Weights of a small mixture-of-experts language model, trained from scratch on English Wikipedia: 96 experts in each of 8 layers, a softmax router.
Below are experts of layer 3 (counted from 0) of a mixture-of-experts language model. Rows are named router (the router's row for the expert), gate (a neuron's input weights, with its number), up (a neuron's input weights, with its number) and show model dimensions 336-447. Each number is 128 + 32 x the weight over its row's rms, rounded and kept within 0 to 255. Numbers have three digits each.
After each expert's rows: "mostly gets" lists some tokens that are sent to it at least half of the time. This comes from a sample of Wikipedia text that the model never trained on.

# expert 44
router:105092118094100143086098146118128147161176104121127127110085151114107124095167114110111151130149139073128107138196186162178089115171122121106159170134122191155151166076075078159186121134174168108146169106195161080141117125152103166115140094142116165097111164113184111131092119084162187136128091142147134196112049150142106144129128108111
gate0:132156116092059144161204108089102179070189175129149137099111132168028177086114149145118127118155131102120131161071150144116170135137106102130214190133113082108083100144123156148121083104208192104164124109161126103121188113157157146114122164154145097177143174162124114138066191106146125170111111131147117098129184129099165084074102106165
up0:174151137154129136153135109140060103155139088116108121127146095145119174121088138156101087095130126118141134086072143105108149134134132138129121163149166127111090147073125092109158087105108152189167099155121087032094102165089092076158135130150102129149170157075141110104122092101186145127115091159122126203119116189138166116135119168119
gate1:097095130102150165101139082185118129200107089140105212172166069085153156140140106127110078131082113139160127117108087167114154048077086137141098161118065110120104094168115120086136149154138134118160184079134135059100111086059149131131149117133135147085094125103087111129130096118146150120110143134142182134110188101109088180118114083134
up1:124084133191141133095133188091204090148124159180154131173123181116104088185120100130130087143145133113114159149162154132101119136159152094056081112102106142074109166052181133125091091094087069100112120121148088140092135186103148110122139128099112147107085143098173078130106098150076151149153138066099076103121106058117148130131085185140
gate2:117102106120108124186105103073161113138080103126155126133088089087210142115102133083143087119088120132115152198177114140048116154125112135124116170145182120148137140133166103147151129173126074140156123113110091082146139151094122127112107114123119149116146170055141121128177147115068205084116179143132150127129092128154159135152130106095
up2:189161127147151122111154150170157156145094134094150086148107113138148143071150150136115121168130154183091113151091172138134073108148080166123142092143106073142120151155150168104113148079112104117147118099143118067074162121153163118188151083163137128138164105130137066136097109147102071115125072160089089103112122129093111133087098066193
gate3:130181108189117124107122146148108104137094234195166101141144145166122054152135120146137162141143086118092120130128126117146144143139181142143145142187086130086110155139133067110133161107122106069145180116129077123109107130133183151166075154207072152131115142159163130172177146149145112120190108098137094089108163088202138067129129111085
up3:166127123133136115122124106136135113100113141153133131105142128091115146172109140098103132154232137168154149111125122169076161114180077085098144146071178138109189102157120133132143120178139122184103117174156095121134182155152109080116106136109073117089099103107089037130120153111060142173078130148139110133170133149130138135071120098202
mostly gets: " ", " Committee", " School", " Court", " Justice", " Murphy"

# expert 85
router:051118123109160107130151155189104159181208148102139104156128158098076072086127093147069176137179127097134105170151136172152102082137095118070164127174096110166155111123072096157097102129111146096147122103207169171085107177161130111151106100132127141084128120184164123127135154078159121173117095133122134141130173116140102153092135111122
gate0:221120134149065123167126183115125150147146126063129165135127120038128099083175164141123072115145149126135185113103118088072112139123099109176063142116199165186166177106112160096137114121140109142112134130093181146093097110191145112086163072170150133169085093147145108116099153164097104097123138156149145150156124081105126143135168221135
up0:113079157178141101143113069108101082119162151173135106101153145152099117127082119120091121083148176141133083175100100121122152146127122167087090142128101094160142103129119144139053124138113045156193193112142155109068148109105049168128153149141156188092144061162143146110133122086134118145126155121113080133170132095100086052144146089133
gate1:107126107144167161128106103107182157167116149179172107066181115178107145130108101129161091149111107138140121071135128170112066141122189154195070118128127160063150115195114122109106129134163070102108081149078121134104064100135150083107119148142164172116140096094101121165117114112135200149079101155072126071117131124118184102125133089186
up1:134139118124077164178070122154102119105156219116120204168161140166204116097136139129134111097106146106084154130140103148104104124142108111113091079115086108129195085110131161085068082109168103136151108158129167174126109098147130073134118128157106106117136087147065109142162139114082170109091091176074107138145110127137185100173124111170
gate2:119172136135175125082131054066150201097052106071104100122064156139089107104153103155174131156160171090103126126124087089201158123160059083107140111109197162133142186126181122129152116105080121123183127133106142071106107179156143122102116117118144190120098100143089143101137127136149133083189059108104134064147127205142175094099127106123
up2:195147077108155148139132110166089107154121162103094093121042149158137120124110152146090122102131119129130097138138152089111123164173063093102126112103075114188160184075158143116114125092173104123103143089128128107138181130108097107169152124148118082172130136077180090171072103087129154090132165102146101122107124132139089103202111126147
gate3:146101077108091132085136131173160137102156132071089111103174148129090187075100125144110173110107082154156171115173148143122108142173144135111094089090133146140107088126144153133167158149109129107158126063120117152151189097129171092162154098172154098127120090165087115142092128136169120098066183169108108107057122155127113114156114145064
up3:146142156135149132125081163148073174157083114135155148149123119149136128133125178192160159213134121152189073118108133130116132130139138111177123163174114099132123136164129127197144153170103135070145206114106124120150119154139141156128144145178106093129168115167146180142134100109143115131132083138104195147133148145041156137137124154097
mostly gets: " was", " is", " were", " had", " has", " are"

# expert 60
router:095115123095101140053127175125095129179188137114122044103093148099165085140149114126069151189142160108150101127131100203112104116144100135086198153120099117178153172152123076145137110190186133050148149091163145172172158151178163127108099153113164104121142110138158119115114179136134086175120100127122097167145155138146085155068175099129
gate0:156123126168160105143168119155157147155187106086151109131107112187111081118183127151048155148119117200152140103165114120136101141172134101101142112148103105177137135131147106190122092186154136086141106121142135122133145097151099107193123132173103128159227117065128129083161135150185128129141126153125100120199096176146138140098159145113
up0:084146112083116108145092041120102169169103124131129113140120131079125134125161082109107131109120100117153124178140164146140166106103102155146136105135139087112134119095136105144142124093068139111158144157123136114105110093087131151105096143069169099111103097147132127140175148162135164129132108114118202152109130116118091096102167167154
gate1:167141138114149119081134126157130128147102151127106119097123073088152120155147100139136097131126152153162164139131080137103105135160084190190172121139097107100135098110181164181135141139129118126149131093098101112112094199121147104104089152103162131105069150152181110143126124119174117090113136190137095127145165126064141070156118107119
up1:081088104101155153146123118113173097165113102141110095086116127153119167089127161120091116151132141138157164123122066128093070127176148175148194162056108088101091109168100137186119114151190144157167142134095149164104178122102162120077106140174122211142141115122083091118098110089170152180138156148106120167166106102102093106159122093138
gate2:121205137205121148137115171106090133119138152158143121136152139077114150117117158139101153162165147113094143114214145083162162148080160153134164089143141146146124105076146091179113133220156104170125085096161072112083169165154160080180132149141133102146166178199188139119083160102129106092152174106107131142115114141122178105139171184137
up2:092207121124118171101114104078097116141177056115125132091098145101117087130159113102127171063181151160188157130168156090178114103121120043124111130151090090135130161136149134118161150127162118184208206080156165092101170094148141083133152080145091118117165100162153101118112097065139141113073141141113147139153128102135110085175121075088
gate3:137096171127144146075084147109113142122174108107166069157151147162139122145107130172118139044129113093154096169120088100156170112146158099110098100158108125148164133154158063141143082106139112078054131176095107088139151128130144149092133106095131146079110058117161132110169159182134159127184121107081128111172115120152139152109120084052
up3:113100128088137106136091111115141107117123078160067104162188102100148132110137130094150085173125145146133164163125099136100095150112142153110062138082169132113060099140158103159133109132106135151111122158151139100103110065104113115164109167090104129181104129063039122137133124173117099089103089142120114144169160153069120092105174096121
mostly gets: " it", " he", " she", " him", " they", " record"

# expert 24
router:105163124121081120135071146185109126143150182102194144149109140057093068082103114171094177136160091127141114112136152170175149136139086088099141122154113128185148151142095096151159094150101169123135153092124155121116125167181123118141123097124102128105131179176180107129088148099164125167146094119159145134116095133156104174129121130124
gate0:164153146163146157146135105115188041141135125132135146101173129164139097120088070139100146111123101097107106097171134112126158132186109095178181129105113089090105147113163096077068109127167147128163113127103108103147085130085093165103122119135183117168066132140134118156109164127139109036141086089122100079079169164096180126174143135184
up0:148136139142144159106131081060096056124110129180112155101132119135091189149157155125123137110076177138161117093154100128113158142113117149075108086147087110131152150170177146079176104130089133141145142124104103100138075162138141143103106133164089208135161176082063116152158159140121177085039136175118152126121169177133135136099175098210
gate1:120174094124143102139131081170106148141104155124148141166068140133122033104060144115151146080135129149124122144133199128153145149196163099157142121158147132169150104128169154159101172115095126101176161151140065095063123094192118112138140151109120129112090135207182087073094198131150155153128069131156134126115161128116116117169060134125
up1:073179139133131072113162066146090150150112115216122139122131200140115136150155128117165144138127152117102079093108139150083106133128128173135081094146085161108136107140140125147080113214115175166156130093108105118133088137116149086152131161096140098103161125115124128098091128149086135098093067147084125138147181123141104132147139142111
gate2:116129143112180105178087137125175136099178101131093175121120084159107126120155135139143172122105081158137101099105101053142157151104116135209131124114131128106143151136125251160119126145107132138193118101144117090093069202111137143195113172107162143046189143124148103145071085166144187116089132152133137101166096092123122138181116156150
up2:129161131136143148135057133116159111099144115103206135124075114154150083151080078136137157135096110097111140127192148074103079150147090087088151155114098135142125155107104119131137101103156155143144149119138115102099143112141050162129150095137145147134122168116156078141091166100142122089117139149119130150136062143121136097176125116107
gate3:178176102152178153144147107125184092143108218183131130141161113140130144167109120120164108142126138182177149102078110115140131107068120150152075162159158109130076127089165149098134161108101148106128172104074131098077128086141140109130134156200165115163122142127123091108138132161087135127111170077119129143159165108084123177127142094127
up3:084063113099164120135092174152103149093134147059108092074117168132106095073159112126146164164162148126088075164123075159087127132139127141137117125128139122151157159113123129120086143171109115139198124132130072093150108124074105123101128126138159121150156168049196080142159123137130118137112122122134096170080094125105104126093139158118
mostly gets: " A", " An", " They", " two", " None", "The"

# expert 20
router:076148135164081131102107213149133106131159124128157132119097159070078059125119085141148123133176082085160092112135137175156078105113088088103169149157100110133140171128097108178138102136089186099110134106118162147123103161133170165126098112098119153094111165158154122146104176084146092196149075103125144158104099141127110159094140145106
gate0:128096070118100124143160145146119105172149129150118159150120079088170112137117064117157121132090116059159166104139137171180129113131123156105114146173123150108112160094157176102109090138069164089088085136122190136196137134042072104110114129035038079162132128124095079116118148114142153155123126179124211094146137161146139161131139133115
up0:088128166104136111105194125116117071087190079124095116069112154089058093071149118114140126153087204154104093148112152146130105120160138180107157101111108108210161157113078138136127125140165115132109131156140122154064216168177101164147102133132144114127108136102154078128097133166120197115134188144160097082133097134126065164200120121121
gate1:124124134129187137134184166074144108118202143132138101115110141142147160115087149120079171182128161155097149119150161180101133135172118093061091132095134108153141097151138140136141089123110161097098124188134164166107124148133108089179160186154159111088135164131118125162133138177107136151108162150188098133127130141132237119113120111122
up1:104155101175131088120102115110087084157137120048118176151173138081113156196135117131180107117121087170130173186098103121139148138219102150113125093070160087100130109206119143109132142162092130092138114141113140137176174082122151136167078186069138085130109157089123126112145202139081110121144079096093093105134023131127168131168115172137
gate2:127094167160145147113134030129143106094132141115133172102130142190124162149142123136080149165098072154130086171136150131125214104123004137177165156170135097148156139089108110128099113121095123111168118080092138089126119101133105175191076102112144106116169151156098096059117044131125159092136056117060083127097172165093125169204117114129
up2:143145133108151128101105107118198071140129115193138147119097114140151193116082117098082132097134108103063079133156152113166108127128127161169136106149173091116106139157121086116118100131096178111125112121101142157160107110165116132125072091108087118129165106156181119068146104090121119077149116145114082137155117083103150129188165099145
gate3:120172124093142124104182077157115144166182115155129136076125123161110090148136143112126133118105112100091180098114134141180150109125139111061149068104168107107093134198097162148037098167145094148154128187121129106096149081174178086100102161150107120154156120113127137115168176137146085205096114108127154095058112141115062140123133124123
up3:139200135140091130101138125144145135121114137109148170137139079141145079073126092096124127074100172060145127137141123162090108128095097124108123179088119131069143087148129109122135109142095155183101125131131098140118108140148128149095110128103201101114128118124036081118136128090118072129192095115101119113149130161155109184145169157136
mostly gets: "De", " This", " A", " No", "It", "No"

# expert 71
router:116126137105100045110155147138107162143177166093104088113144125104132080082121106103113176133188130049155109172147125140161116097156074108105187118117090141174140139112103112151145082128093110131196134089143116129084114183169087112122078149089132153102104135144143102099108166060167132160186140132083166177109171136162095160078159094074
gate0:102115116110213092127112114096162101112086102159108101132136132133105119117184121134140089126123156166078105082119124151106082091101149146142119107067141140134143085101150163080190183097091134104121132169112100158159093156147109149162087117120072181082110078137099163162152127196123087134080131170174156169115117134163159139119116123118
up0:084085119085127145122110129099138140141143128080070139123149145093201122136099128165118095093128126130160108154128077128065157090151097156156156122115112143098150082168201138200162139143132129158132123129128147196110114117101105111157154142116139147172103170142137126143128112115128096185196155094138038169135141102081042140175193186113
gate1:112088132068120118143164108169143083153077153151155083123151148121138170130099109155084082132150128169185199132157171082124147121153101149151158111164120160097146098124120153095103169142154139086101069117107185152105102117117092132135139118130083112175139098139108095053147158083147128105127085163102154141151132143135133131138116084144
up1:117114084111113125119164124155097089140178128202111128164159171166130137153096138094114142182188146140139064064094097132085112126142154112119145157154089123138102172151170123139147142130100154103172135119077150151202123107140189083145165075195123125121114125122150100122114184154144134165117136109150100129211119088158071100088149114138
gate2:128115121154125090095161135132147156084150166125130132145077089090111134158128077168114113136156106084084134085178115119125110120161213122133129112094139137139123128140103117156125128112115123150171058093160106117043138143126121074190152139134125152086115154128131144119109155084147121129126161123097146123098120109146145188147105164131
up2:160134159091161150111187123126118128165143043131141084164118148083135137121116134133140128162121091066097136136125167115069093119118112141152123148059077186096049172144127111127155126137190153145059143058118083131189147119198157135115151144150089132146177134099115138172112081165096118118123179133151084129118054129193076125144129167167
gate3:128141114129088179123131118144120145120106094145116161101110094132115095133134136132101055167160114089123147182078109054167151170135154157174156173152181114122151125104155170131112104093094132113133066112102131120120120116071144222146081117187110112121084109140130180157130118160162114088167055173086099047118121132116144170130114123127
up3:106114072091129138126072095111180068105106093143129150090141146150055080184113107153115113127140226156132102089089109041116110111123181160169147165086176180110110184151127181058099123152168099095168030063100138143195147092044154142142097183122112111122167173170077092082150107145082097171148105152146101131180164113104099073101117109145
mostly gets: " that", " which", " who", " after", " where", " when"